config.yaml
experts_per_token: 1
d_expert: 304
activation: "swiglu"
routed_scale: 1.0
balance_loss: 0.000816
balance_bias: true
norm: "rmsnorm"
norm_eps: 1e-06
optimizer: "adamw"
lr: 0.00403
beta2: 0.99
batch_tokens: 131072
seq_len: 512
Below are experts of layer 5 (counted from 0) of a mixture-of-experts language model. Rows are named router (the router's row for the expert), down (a neuron's output weights, with its number) and show model dimensions 0-127. Each number is 500 + 40 x the weight over its row's rms, rounded and kept within 0 to 999. Numbers have three digits each.
Before each expert's rows: a language model's description of what the expert responds to. This comes from a sample of Wikipedia text that the model never trained on.

# expert 1
Sports medal tables
router:416492556555527527475492508469497537625518506518534561469515482528540454517476493467506475517550470500523485558516501537423512527597559542476460555494547524557493503517498482523532431550515496501428450464498546537525470510487530475493492482497564483572512511533504518522470513554376505474580503435501450421445520439528512494523472525482503570437523459513517438512471462517480597498499
down7:520514460514511539540467542489531486552501538475575499528517443542504515538570509418461496434557472483535489440416539551522520503481591501460503499535516490403516496519477489485530504479509561415460507488576462550482509565479591449515427557514542466535457488473530498527509533499490524520492489475413499546483481541495478519439560407493522525466429485451575510549516486500527431492541
down8:535480539486418503460465502561524463458525529510521492558483529464521472537492480515489423526490423506463523514489402568466501453515464511444363439485524502498475461591472473539530533522482509520489521413484463535495515461522520522491481414576479545461445456528505435464519509582482501493545522525545482450526476514537488465576430491522476489544501522457483430463545462549494561523512
down9:467529477535552502490588492530520540521471536506475502531528425463446549562578505466460523554484461536545559469470456466474490488595497508563530464535462473483521517450548551488447461483570487481475558437512479515504463528546510529505512468552573454508494500442485508451569511460448496417479440492470488457546548488471488478502499561532491528599537502425420489544554568471492472544503
down10:496469537436440412517525431538459490480533507498469535494556524435480470505574466492475562444496518445496580502535513482472529481525519530453470517444570548514494411520420467462484504438478445571511450578495587496483483509498514537499481506548463511581514530495491512440451478493463479488523460514528486535508504573485437490533454473501495384518480541535421536549509511552518548473474
down11:465450472525529567567441525492435481536424459506529517465469507471498558546510527461534488498511524466550462499451486475463574563587481485495528453530448523457541422505456452536536507568454490393460455405496499487550477511524453469483491502552464502545403400532487500520526488454509525498584489489500524510524473516421500445436526484463508502539549464514513526520457474474533542500480
down12:576500455462485418462531472511515514478539442553455469536466577590472520486556526536509542491477502519557478545477499462553574466457503495511519487544472478537525520459527487550531466522471506479461565520506617465448534475441518483454477464499509581532402482441514530571487550487544501442489541503537506493407433519515500492453461509530508455481462470511435503530453504479430444529474
down13:468558581487429568528536498517490461504520496460444545494534523478451472530532532495431435516575525465402501537507596508504477433421591501535500478504485500524436566543439478449509540553549557486492477521447487470494475499532543528515511517481515482445477500464471483478505479523425506427499527415509407488492452477515443549505513509485534522499454513460567468585519501527525519544522

# expert 22
Table header cells
router:467492507484509523461493554409549490588493470514523530493480453492537528557515473475520506506534521459527524553544479562451486546567554491464492567506538475525498473481536495537479482562539485456463416449536531536504510461502504447485480536515532458523534524486547487487467504573372519453537476431508507376506495521567550501525464515495500598516564532514478442445468471470521592496522
down7:527432468518480459508522483507469497418519524518438519467452498473493534528482511531533520536470463557531505479504488525507468487491504524535481533458507417453556499541508500487525454485527474510529511507535481560406482593519499531575524515481411528493453607585531565453533479537539541421540479549403515549545536517550487516550517531441473493480511546469534436480468472506450435481591
down8:542487458535485429431467523464541446500474488573475491490452466449433460504472493547554500441466554517430455543569446493488478560505539501508602537551524439446473498453543482563502496520491515477490497526508465437466546471501413533482484471443597556446493534482507539506485502474447460528508525501468556552522474466544466496476461496481456494519528465412484564539509451539573538542531
down9:462554470496532570562478461448454460500550505477448484494543471486497460485555568415527530524400489561514486477439485462519540540520503526506541467499473483455542573549595504479460472432475536474441508492511430495540517582517544530526530487448526504506523522494539456555465475483494544486533541545510482418419527487518533489573514571488493575514489557435464509483478481465425474535529
down10:525537415504525504486427491540444453464481514494466445506473484565477483512541433461509523499510527573416521454532482496545574450556496475506488497505576535447540545499525528501475528558542558491504523550476430512511420526503444520444473493509464453455555472444414450533470516485521444526499426506499437481476492492542439493556498486447425476495522452475537594493547557496544537510545
down11:491494515513495523510512491440508520500467503515500502570515491443408406462478571506547422458463489511456454434519527488478575546455582449534458493492541502456450506505511537510487520486446517535524494559501547478411545528521489514494449497541475452447453560536520600509455491507501566456504464485569441563447501438450518480498505474465521564518523489453496485545554566484591542474497
down12:528580496507469503549516485519514524491515536432510538423513454520504540477451535498479474480475462498442524445477539458476421400497501539507550493480488522489484454467570498459525567443442469537542478577481468450488494594520550586497584497548519420545487520481460518524542550485557433485486544503512556529493502465435442413477490514490520466485502526466488562465496564513469479529424
down13:501495523503487514545568516519531508487529498437488508533496475430551527509479531500522470473484464535494528510491500535595502555452472615533543551440498504539514465549488464574387511492526490524537481388579496460471513497480546486484512491526478531488442519503475509487515594513468517394460583524439451522518572493531502513526476453514477536543452482510531435550584490446482468510470

# expert 6
Table and list punctuation
router:479453515518517558450519545451523507601497486513535526413508503492522507521455514468485470510547483464509505549521517558460499504636520480427452525482540526538492441452551432512526467536501481524460423467479472529510502467507501453455509499481540490536523520490510466509458522518356557453542468481528530403466492510546556552565504516545477559446550463534485467493494473475484549486575
down0:483525500454450505547498529548469463520485380532526498506537440467513470519581499481440523554438449485539516521510467424440445487513458486510436493499533557526570501475533456517467519471453567464530460519503478554480454579508497593490560506510497484487531506510510466485494446595548507523460528468507460537582481489432520474445488523402494469510545454477511458456450502576440475501516
down1:494460517514507491569464540436447559501490555386496562551499498546491489473491443506484494534493454559489493469545469547494458534542523472527478477557474508490543546504468455531438578470503503483512459469544460491498448525519606513527520464540499523523484403457528455496528508500471490420468539556456430439451433488505489456536533417472445535487510473532504463438496492586520432489552
down2:537455566454460494480517511533499485492471494544409460544515405559462540498494446457494559544435485544546498495512470418442388512499494445534464485502424413467460529449581516510514541456500526536462466522517528439501485519538530425463474507481551474478491507526525494507477447461561502471497576457459594546488485554493510502463557561451481458483497481449498519503540533452474490521487
down3:514507562507530477513563532572449490485574469510437474569484556494547470473514522496451465458560521412499513467484526423467530520453447490511435424518481514521573418518505478500496488485499519552501537481476521418546504511438518474512520489461567531454531496501475431542504482512571500540439468475469508567513527456534491475462433520589508430407465479467535557506516493476506416534490
down4:454498428541479524504479491548512457510458458494471496501441499469562525514495500540477505405535535451512425472450499500474528553473455518535538483416537472459453509551528474510482515461538419569463506457574538481474542513485516463527510488450593461589549535536534497534540463531532536477570522493461518468429506546535480536437539572529487505521495540557485447532509444513599504545442
down5:545558489464529564496486574525542484413438503451544467472522529466469461605507524564484493463477529503503512434561536491543485535502546531469511481478455546492531574493505483502466514492441406532454492514517539435528500544481491518493478552422439478562453528461535536550502516552521471599423514486465547424539551514490500461479475557511470466522526501487506573523469453472423492537519
down6:526523537587544456499471533519497477498521501465459500518511447478453483550519462503477521507464448521437510535472543465471514494512530503460512498493458524499488545496550515563447506478488555470437540497465507556459601462467522502451528555514442506515524514433454493457473472505595529509426579576458395501512528481534598526471514534438507506415474499562520471471459572475519490597528

# expert 9
Census and place statistics
router:479461539520526535450532561465558487500544494509559480497472512559521470513517522479484535491543501510556491561543518535444475465536582550476444531527522512556421473483530395585513461492505513501448462476493498523533435493501482451543492464495520484559593522522548489482505467518397506486576430431503468499513479493498527497533466545542506550488582494557512458465495437519483592437571
down7:505527461501454479520439555541483441511491470440494490431458542542494473451453544523471514526395566482517538486518513475479521517406512457472468498529528519496517448442526458525490440486480491527438413494585480499567478454483510478544545462539513453586477536537493552546479540497580501457434463521458463532524512528525546570423496424510478561538520447487435521552481480526503486493453
down8:474518449479459534501544515451541481500463499521466466670506559481502415505473458473493388534516482470460455431465460536427531475492519529470487519497512492510442425494527482499415486455520501505442505453438510472464515456559527480510473477522549488550573558479522497576513513467491535462469446512585499501547458498504499489526544547523487519487536488554514539581467503465535506469547
down9:425535507497500487499452467524556472530530456542511494508594565556456407465495428445455493562433572463557421582505517519501515459531535444528428431512440514493514455522524448578563508557435486532469497513496528569519522524460509495454517504480506545467553565493524500538499498497547484417433536552455508498494526504505498521542494549508479542519526494445491535459455474523506456460485
down10:542489517421527461576443471412516476468450495454433471465459491467470436552496491455496493557540480452482499551524516462462447451525522423544541531490548481511498559491462539425536497553584523532493517515480439434503484488548480534493541526543520504462586482549517504426569466464417480482516426514518484499486522452530440534466557488494459506446552535501497554564463512487521495480436
down11:469556451457487547520474441464499462468496535485508522528519490484508534508487473447567504548477440498483486529459457568553528549485419447500514563515535519547515468500507494448490527488493475517581452462491497438520497424460515427450473528482465532491431439525481506510531504505538587530487507604617464437489530502447548479523489512440540448458475467444544574545507589493472476490465
down12:532495558471516482526529519540472492466555502496521541518497549445499498457500454456523511508552556547493587537510438561533554556444502485469513433573495434504533465489536503500481419453550509458562465495513566465575501432547542492558529489524523497503589469521517487515553499523521466463503470514458509491448488548457529494405496523522532543468455435478574622478471473458485511547447
down13:493528484508500494551425532482496577522452394489540477533481487512504487528534448493444444393475483515431502472507489561582419518498490435507451464490479520449564517557515499517430535454490457463462455484575468435530495487491479540543454471534535540538511487453476530455548497519538501457460549531548483445443493534493484478535517538437504509483485455529496474483548559525554585422551

# expert 18
Verb inflection endings
router:507466567528468548539490501424542460533503485490557508520479526507534450543489549407543477499563476483531545539467556594531565464531525559458490509467558528541496415529563478578505456509498530508485416494519455513522494498499498441505514557494468504567491516515480517491453474575400536525503492443514502469505554468578513538541534555517501517487563519508539487503485563521463573453587
down0:529494470491484522496496518513507536511526492499553492481502492548506434451581470540465451437564449546583540493503529513531571490468570521511557546480454518443560508515548460516531490425442411481447478505483524513496534485468505592543497512486491469559439555453481568522518563522481510556474514526448485460487493448505483439519566471464491537592500559565467453502458495609489536469513
down1:510507473447495474450434483564530546476446481496480525440497522479475541523485530455476541472426543412510466507431545509463528512425589530466491510443500453492472549399540553504551542525457526503535527528521491476480493526427490488473466535547479537506465574542480486395536576462552511481455571523513488465518497444518446486470479492541497469510521501539461455528572496555527591464468
down2:479484575478632463485510479564451596477510555585514485510499504544467501494422484514553442544459554436475453464513430518534542484534460510590520463529458441451430480544524556546456522479492518511488563460563487479520533510502500549497541478559575443502530446446462484510442479554488523510505496467505509480527519512488531449489498450533490458497488585529453520518560540499508492470493
down3:501479410551553443475490470482499515469523514576505572446518504455506458505516421473576448497483507499462507509533498561554547471489567467551450583464486485494373557506570523449460465472484552505575469531454454491490524440526491536503561469453523506505503451512541455467488484423482535453511532514557533510547443502542518497469499530489525540518579488538532490467507491569473537453441
down4:498511501528550496498543541476514446484561461571421480506501460536563509537514538574513472525459478510479536516527542535385527482530467515453516483468523483505469441554575548456452496421524511481551453539463528552532463498403461516450512496464501576469520454496498478535436532527532527484466459429528547483469492468511498492492515464472527438499503458554457511440431500590453582541449
down5:413435508489528523409482485519553452496476469509502513505518479458510487512462456461510436558499510519466495469477436521497538542465512482468430527494557519484475456538529454485559496522541468595478486470531480483442504429560528513478474509577516442498497493527467561554575587554500485511440491484549492512479504482508556397460420501568488514493511435550484457415456555505471492465566
down6:513481479543525465515541497437540478437485512425496522482492491532457446517440575498504509449559507513497480570541475457484524471467505462465494574531439541445521466540550458480580459539471469477472469498435489485549459542483472522502461535476421528401498465469512459555442434457523509421428499482521506480473410507469541531518469452512563508538538456504486434429428455471523544468492

# expert 30
The preposition "of"
router:458434519530492544503500520436558438544451464589547516489488539552507545590504487493480550462534516527503576554478444496511493511585559515463447486539517474521532442481534504545487473583489506504449468480568429511445504488489531483469544487521502502535559534520533501498459487584497509515526467499549528439499455468582563505536523482452453593436568514459480501440485474514475518442561
down0:556491534488442508512479598512466523439502509475456508480458458475441465464509463477535541512479504462493451556482389489491482492511547459553427482561559529455545489602504495522519525442383572454541450543490393532506554449482509476493452501552498483525528512498455471442513482509519539452505480468504437496454483444560535474454443482526498466510492536463503504514483437488548562484496
down1:473515544472523524559465435511498478482472397444499423551489489444465465466492468523503498528464511544594542491495517534525496517573494457520487477501447476413459500521519538457529486528539474501540432492383469491529469553488490495568515450527520513454528528532452502568458474551512455452484552461507477484509503477452492459556515475578474358475545527507497506451532450540547476542481
down2:484502492531530539481519525450523434530476463495544559494519545518473417436451475504547482539542501521516583496514559498503577552478459464416495572463482446475516512578492509548443478522543479512562466562504492448485491484479595485494538454543464544553509495507457533540431502533508510571425571550471425488499500531518534453523508521548535464492519550536584552464457465508478493568535
down3:500495506503509481506424528489504482545497474544507484501434498486474519420440548429444536511443566511485486548496489527574592502506589470502513515524450499547543435491490608441465554432493529479480526571514533533470440449455486478491470507532473461507450576520520516531551517477478490502432561540543425468502582452437564553500487499513514521467492488455560463477423479531491523485483
down4:511502532460446558478476510509509556418500499535512459454575511507458498513486497495509477466481480475524550560411521519486499450425551481413446528540520489542476458506415522484522443564518456522459519484518442510480546479478504469560461450600487562500551567488484586555518520568453528497527510467539512536508518595560479560511508436497489499526493459430490480559467530452526534474552
down5:531525435511552521495521483514549445506477543428492452524548473437518526488542502510495547523505518484513472442450529417469541531526490556500592543438506481581495494478528461497532411525476418497528454547510565476526566484418586441525467565496511502536504515466539471575488480472571562518533435435523495554523467477503514539551497496584504467537473501500559488542469507445459499468519
down6:504489477465474456495541548498499402477474517488471501486524449446433472498490487473569456455527542492509528497489442446543567550475501469566440471446541495549503538499483466425460494482478501516531479485483487421544434474621476597507433532477460520552476474573494457536538511550471525533435428525513534546474461500544480490497555509430480524561546486462455533521502402492511524479507

# expert 28
Commas after descriptors
router:469462545558546514461523509448537467575531489497568486394520497564539498560469498493509487544572463484504552533487501545483525515620482566471486506461503516527476477480519454523504459570477466529495443496479449536500432524491481500488439502481480528533553521552508463519444452541432569467584499484547467422505477514528559509518493483500512537424556463493531428478400472480503511443530
down7:492524449471483497548472420475520462468482466438562445591508494469458519471586575530463500526512444504525494513534504471553468462585512459515528478463552501449480537475503501479500579533505535464486517461505435522452598534530502627546549421524480516488441442513511499447481511479529462488431440497448537525517511570540513512505496534459479501539501498469544582494548476556516511493459
down8:571495481441472483419474539523566526550460436525486492483486483535507564516518523534485457518542532485419496512475449523527505494538496520505447507500469555479505510466528452459520449455368539521447556473474455519534464462464467555475428522442517473494457489560552466547504506439481522500526490504503459495498459532508470523401415466597488479514487579485521458482464499472501505456612
down9:444460466486533453538495503524519460554465484567522477456454522525499477501462478494582529476510507479460397527484479501441452502583426533401506527580451564514477475559477521476564486569512434434595387481506528423489459564514477508504495432496508466515518464542440512514473487508481477508555485507531508490424475489523552502544460512499533475509540494442433534515493492473504518487535
down10:502511504492521447452569491540473550535526459451487538478549490524539528471545496447465444446526503501504518471516494480542604491492521576522460470437548532534450544496465485484455451521591483499537499499489465560500489468395491480468510481499422514509409580506528556564477486547481480456530493498478368520499514464444419462494500443545522494531507495497557476568538566489507535480500
down11:493516522407534474529569413543557469493542489485524436504472511447455532514563524478559450472555530561496457493441475443484503505563461509507565485549429448499481492457528500505553556546439490541455499509507477443476472496479476536457435487457465554530447484489575522558525585417565522468473552490552490457555500474514553500503532576522442485493518488532490469532508524579510540509526
down12:448539505454529428515486560505514511426527444471541444546519498514517505500544584562473535447508480500548461518491516416470527431558530427528467478472503465424479512499527494513542518418474577534446540482521511582479481472539460560488468526480434493477482512560551433459547459455483494489415524479533560579448492454545499485487502484481453597519512464492506521544466465502530539482462
down13:477562469521471497458459492506486473460484433522521556453448507472535539495511455394491471471461541498514489435550494532503471475480521473461547524442512553503523463502467508541466543503542449501530446422535456543536484454449505549509515508483432524539442525483455530510458556528473529540423488517467543531523555528549481470461439581557501545565521502571576481522408578503419542513522

# expert 19
Word-internal suffixes
router:474437507482473513458512548459578503563526530529513514495498482527552506562479556487507501534535501445499503563546516543487559500584526557423495544499496451525479496473567408574438513505505484509523424474525464624491430510442551461480476493524577456565506505506500545462437502511457499539519416466531483478520489483504552563508533562532460548449480503517468456478411512517468492499502
down0:551448528517531447509479437504544492448503528513505504529610477556487485516466545573540450530449585531513569555493521551458491460595442467521461492458534463547384562513496531494460481600513492518502496462545505503517509504546472412458465462454498453428438495459540545504505514561491512488510492550537508518458438557473571468504509470501491505534467483471495499417508501489476475483500
down1:422502508493455490477509507450454461434531518455492532557529499574513541476527447513459497539491472574510512471483465512510468498525574507582479451611480559432531468515540453476476439488557571509513517499554539491521489467498497511475446400473437517532485520512394568461501439569506439486488448437512510438484519497448506491426509527496505472530585535496505473456524468519452475486493
down2:541492449537587502524497492468435446496509536421429489460476567490429503460545461475473585536482533524538453519529463478528463495485496505516518554492551507542407481452486538577506509460428473507503462451533491506481526539469509437506487554517551556493532473466486505564506491454496608575565492541503526530466397476511506533550485502521429467491442511467525493423488506559504512505558
down3:527524454531471480473428433532472504535557523570474506583521517431514491504598477479515520527491495607472467499514540571471517461485513511524544605501535456524475518570512549499537460495469461510512482501473474545488428475508454466479462496455502523566519488442539423542593445463455533520574474525514534513478457520530492489517523508474524519456462473603549522473486493528569460458554
down4:455540439485473495455467454503492475443501479506513498557455451531476492463493503516488454502480508530568562518502492486501511534476446536465461483450543469513505472555489477514502440464460514507465521540566395555455505537497447468457502490591491486533504531492506503496491515475682496477441496529510564469503558486517560525405611465493464437504539521500455586481533516483518481503536
down5:541475529488435519490507532544420533535459585553521486592543498470479458519525451418503483497517482462509496470513561535477523536482508431472544538507491488541519477491514456522452424454531571520531511544478494568493466527439517521481518494526517485534456520517473519573501484490431560412469519545560506537464452516403457480514471448496513584569446468511573444575526517490488482518566
down6:508511476465530464466517495484449523454508542479500432494513442469549498490490464551470472461490503482497534411590535483514449542583536599438494496470465516498547445551436443510468536549508525551501494538488515509505456536469493504469549512441463473532515545485434412571459552433499443564482502562559573462449459471462497481505467543562513573498557518432485481523466466521550480494526

# expert 5
History noun phrases
router:488460562535459515495533499456575483509497518548491493458446502559499507566505544517500521520525455468556524547492486536470538495530583540518501516477525463561467459498549475518563482527500472471463411517526439564445424521516509486439525493512556445510568482527496479493490519537414528438493459437477564427478414472556541528479584495538471515438562527511443415493463467489498548449529
down7:461495480505476506548490516467566506473545501589443494535496508442481548521519521509524507462517510501578492546501497466449515508456537434571425512468566561550521504510527509487496430538532453576508478559580432509462481520508497411485464464525533488530580495446541469477537470529458425427397482450502521514530576546495540548496557485516511496468390508482534516514528489523462468509465
down8:533440486572506527531548500512479462530539496605484506555502516489524436492498540520490552488524489451511556536512525526486464539520427485503472471424473463436512555490589460459502541538487455504527506496505522508459476507460477524500567517438481454535503533495514504504514472567579461518372516469580556487493503471549582552452551421513572481534437519483496466468458486449532541506434
down9:566468517546517521539493564498488451495464577558522550404498516497497478515476545582569496470471529558472523434594530468483494412528535503536523465479440527517476496448474470476483479491561488500444527527397497544530455466579533505430516498503472473464478491478459491462481458481467491481375490556520565502513516506565491497487488451470461469537568510533542450503509498482548512427521
down10:412407464486467529449472544458513479515494512467438454502540526541523503542493514508517598511584535489582555506485457456515536484509535563442442531459479538497512414414522496460494498501488465478444483588512503566509510499498519486506496476469477500532545527503466473495512544471516571508529482458409532550549456558521447572446516504418509449535480433484498455505506548509491518548433
down11:485473421514505522472534460542472505474446532488490521513555491511529563516511434510504525438531469545514553530438535388491556511555476471543500524525530497547557493501503516452488489515458456524538527535546553498528476422460516448481503531440520549520550517490539506524535433518499617542508421513474514522445450548500451518504491482530473445592514531416489578551459572455499476569515
down12:429470441518554452458507519478544518537490506445479553470493510523593535520465513490489532552538540531479429399495560511506493527456443476547511489504542570470548537449531598467514475495437519471514521472482503525524511511535525596433503467479509412421468530464532498526494488524546506542468540502507490468611561482535544519447468581518513470496510444400526501511504492498505537535501
down13:457435474483489488452442451465498530433478486522494527544504532453496460498525404455461511493406538490538469497438482481560510497506479495533485472472473554556466463460452514514524452470540475551481409511504573500507585493506496523539523500486516492487415540555496476461573485478471586567420517559511525479507527502548562523491484471417546566553426482508505442498561503466450482465453

# expert 4
Infobox field labels
router:443483582539509494473536564503536510576517476488557563390493446514511497524480500462479491541575440477482532516478471489432516508610539549492430485502490485540501466476548409534543489519489483454497431434476508552493493501408509498431502534447540504532517529517528524489442513562426522508524493466540498440470455483512552531560518454525521504449540411503508450468481491471430508492512
down0:591517519520466470503531409523474462419430464446460471523515467410480498605451494567547491504516468502457504486517498451554434514548449517471581517463498458539501468498455560517539521555435540461515448471501462492503517544529473500425525495478480537459464406524557495467522476468514560521482535509464512505545485577488560533454457472482584483484490547481460479509519511529485476532431
down1:472559527528508456494499500504484475461524521538504483431538584506512513538483529514467549540492523472457515556494505451511547585350474523505444516551538536478498571463485435500509466488494458516529508475485557434487538503480504452545487498463478493504489489513482556486546531548506452563463516555481502543573496512434480471440489492551518443529511423534513514503623551478452547581573
down2:497563520464464543447535551476537580509537492556556473540483522558523470511531420468591479616562539509525457462556556500510501446472553521534471480438465478489518560417440531538505498560522574480511494448487480530526543475560441514492449488486549430508470516505475450582540526489399551481531496469510412529466495497529468501548484464471481497543512513493527504525521502518516494456511
down3:563527530573484477509418476484467484452487495571502541493517453541454527451476551543487524471519551442520510523492517595512441562512547474573565478548442461472508458534538496571476520494481525517426474469479528461525481474520478518564465550484510505508481435462516497560588538485482447481518435491576443511534506511559561497575528429489493497507470519522568424506486421531487508437513
down4:480483467543572538462467518495574548546560474540476477516449493503469467493518429524524498514584550528458502504586454497569502481498588458540431527519468442544569497522505517524541450488511446528551511455530474489391503446468465500539442452475507429464489437507545503488568484453434506471512538468488440472428543493540488543459499499527486511451488468540528503526474516412495487474575
down5:451509453506486525509514515537430476475512440453458474548448514479493502502498502462491526468458510529563402587495484499511497456509527505405506530498491475605500457466435432478473567473493496476476494504492533422538514489418520520509485555442466550477551476472449532486529509489566476484445508502513565570463471438517419446509479538430463515561429525515527489584566531520453458495482
down6:480514479516499505433516487524458551511453451510458460523522527549508498525459450517537491475483501530548573522577507599458494525625552556474481468480540528558453542541503483501530526464467429475506431525540544513505541493560530476497517520561493467506465572524527435562523491573414498505482526476485515520486473485477429429535526467450491560533559452458601517487500549459471452516516

# expert 23
Space before word
router:439445479512500530494553553413551484566508477514528552486508513525445525562472531467522467542542470493521530541514503616481523463498523508451478523530528484500451419491604494591512522477533501518515504451512410552482468472527458492473492501504491502539513526516506476458377495552440520438539481444512481463496474522553566544519532515509452581463535508539440489458446490513541534460563
down7:449525509516424493511493482471476503537534500499508484581431465499497559573480488537508489521509507444430510485553507542489486514544449572507472528533579537553538513495522455495442463479532424406511471462487474501394543450551504495480504542493546513577469541580537540436469476478487478506503596475519525458573459482487406478471527481472458491457488492481527451437500500530560508502579
down8:544542556470434524546440633502502508505545494509502519473549518512463464450504499502569473508469520530517435558477449496516522468499479431536476490509512498393419541453533474543485509488518480505546437433456431450464465496548450454520467511534524556544482393430470574549470504462471566450536507514512466510526508502471507520495462463528470580530490482482492486505506457525474489456419
down9:536526548476457582491477533438499518490455516472531426575482476489451485491562526525445488578543427540526457493440424484565515451502498465505588482492498484551483519526524520511527592499523509525511504486463452501492515497510387509516470502502474503532465503442564521495526498421497485549347523519496533480476489471523453542478547487463518424507412530492475482496485452516514513440456
down10:567489520460587599493511544450550488578467477478519499484476515473543565482613533470476523446447529514461557480535553465537506488481572527522465530448496477493477515598545543525562480489512499498566512579492553526535482517491517413503522462529453524519388440535467518489542502490480545436487592485456526459559499498502499477492485509551493518469544504498431499486550499494509460528514
down11:458479422498498487522526484497464499546507520483527586525470522540464587501536512476468460574576510484494502490496511532541499460508505525500521569534505490450491418397471482490513506520583486539456478403523448509522458511523465550467502496422553488619480515546474519520459509494465545494524508505503548483431475513520554582488492527583482505528414523560440528566534509468455557491476
down12:554575520499516504456486494492392469497517443602468463478460435513506531493510440454490468449448476538424512540501546506493518550458442468514468540488451537454434535502490558472482460526466452482549553499526575481547491518503476534476399362463468490447520477512435462514442504450579506510475486463466489505496489531474498466526483464534508469542512470420516438476493517464491519477528
down13:497537475438443540525401525467520483456499506562526539469470536474490449488520498522530467487483560456494504490497555459495494532512509495472482525602453567465544512520519547517416530530516430483499517533539550489536438505489545571583395453494528485535484504463517433467466452506514564566497523456523561521551562564461513515467502478430418555527558496567452523510521478489504532515544

# expert 14
Vowel and foreign letters
router:439404457560526569445559527497550479546562501503536566492539518539486480499439492464514478496530488481506476530523507573512556498616496544454523548423579553489471476486527431576492465500450490508468445475500487570528409541500517480449527503488516484511512518494467467499436519498425489499544464478493492427534452550495544520494557525557471591473481519547470457478450516517465536507517
down7:547510475469478470450564548468468493541459486483503497515483518408508551545459471577540520506471499523513449494441576485441521557534451461437408527491417520534481487517472467543536564500499530521539542509513488469500472499519517571463501519464557453557514406570452424554507524493496490516428481456484471528486527601509504518438537461536495573486496510501471485412528517558544450489480
down8:501472508476464612492514512519499492536527487458486503548525496478516445529538577414445530492568457509537445505450504475523501441516466511499425500518475585585521440492546565480510491462526488517468531513546508444472465389441522457480492535498430484479500521484458481497473476547489464489536521512518505556518494529597524500485502487515560527476522478570468405541502431507377513523472
down9:518501461508491494463514442532474462467529527470467475537451495517611412514508493481468499430616530479487499496513483460498521490538534536466552513464522495486546502493477438504493479549441460493396424541550549487469469494488438481476508557478516447505516531517513543631438525452519546500457511520546491572468467462469581511533505450552531510526554501512479485566592501438492498500516
down10:526548461478462464502465457512487467590382469526516473459495463489490513510495533454551531539511420473517547468522554541520515476524434494554590479493569560532450440494442435527537501529469432439532438463488526527478430535474457569528553552467449488488441495525448493479489529591463486523532515525526500498530505476534510521535516504534570491485485574430569500558495486494492518492560
down11:467455516544535476634529525464512510449565511507471457509503544573451390455541492561453430477628485502450493508528457454475429498451510528543559528576506500464506486477523448502533538451521503518526474457547506481526562482595499478504513478507466487511522408458467497457519522498412504526438546449541482502461539502470520504459541516458498552483463524482519522482495483479474486476496
down12:495502503488471458503443476446500475570501487457539503497460552504469505399560529443524535445459469475475491528477524533521484529509547539467495516565582545484493418507596521456577499527539539501532471564408507551522514565554445533452487451478449484578531416447481483486507572503568463525517466530507487420430489479480487505523429463461475493536449482506474500460517480535472483487451
down13:505535562493497460522514488432551554427493545532601497460513579523554480475425502467489499498499538506597483559510503548529493547466538532528495482488440440468511548538540487536509484459472525489473538458493482526455512489524538491572522517465405547486476482575505493454535473478457564479574506573427534513451488480519493517537458442418527509511450439492519474563472525449478564438470

# expert 8
Initials and name pieces
router:461507487562550544514520532438554453517537470518562468418463548536439498583497518436559499512533490464507509544528474504509473477588507468519432467491544495553529437501483403538543494507485490523462432513526486578449445537501521496504483587511537419493564502507520493477444488581439554478499452428478529436486492495554535516511504484492451551486550474465485500453453463536493548438517
down0:492524501513465537576528520542490451575574518474512518514529512493540611481467404548464513441537506493484507510558537552547504487521470451398547519484508499420533497497502552483531531477623464478426528517453540478524527508472437487444537474504546480532456548519478524441489499547498533522504532413482542521469501494520434467521509541468515431498439465543477491477444550542537452494538
down1:509586438475541456542437542509487534503546557488514573552494542549558522491562496503547557514557537517529495536456531550422519524481448580522536522492579492487538520507497465512435521484420472476460529526438488506487489484438477505483446514488557533555528480492538545486497451551438504533497487402556469494579492449466496532447537445544540473454517520489475481431460484478580552528511
down2:488503542568445494554543506425483561491497492502467427556514501472549533505471510512463466439441502514557538501406476470511504523489508557550474473502547432594483518524515532470464527569489479455528507499476529596399584467441449502473436518488446483563494476486498500502538505413536466510486454506484518584515499488452493531541497418491499500498484463487438492476471492507528556600518
down3:535469513553506445439548460471514500528441541561468456537574473461490493492547385468470461449504551578527481529541489423511434452521523485532496493442475458501507457513489505503535435458490488531529452491565533539480595517537563471430467542486520576538458480495468479474502510455574476517518510521454497584551466510469490513541486467521444494494451455461431511524481463489524472401517
down4:472504492473525544528579500519484466482595495499532458482500474489464514549490483579478533506531480579488474552550529555484600590457508548527459488503547492559500441483515444464425499549501478557526517516568481499456533502501541403535479534470482458483471554446508533502459544543442502500498508407535498520497512463544493456440487546500423565524557427492470426539493530465461471506468
down5:437556513441518510499443492536569513581636504551482492498449507503424463491490461502519509485462520554470522502470509477483629542485575497460475528477522492492491539561502458493482452445550533487511508466490502500511526428509532548501519479549470513563482463498437464479449457580535525480549557502538441543479552519575499499506532580482530478421518485548500532424513463521485544517506
down6:429497583521555529546503534527555498473503478550396485498552580554543477533488458486561478493500504458545530427486501516460526555476572449453498486431472464493455475440517525476507556557486499537543470520546511499536541457505525536458499492572509497518517435523522468495496429607432527481459452445476537452528518550511466545473561516484494539439529473545447514515490495515419517439473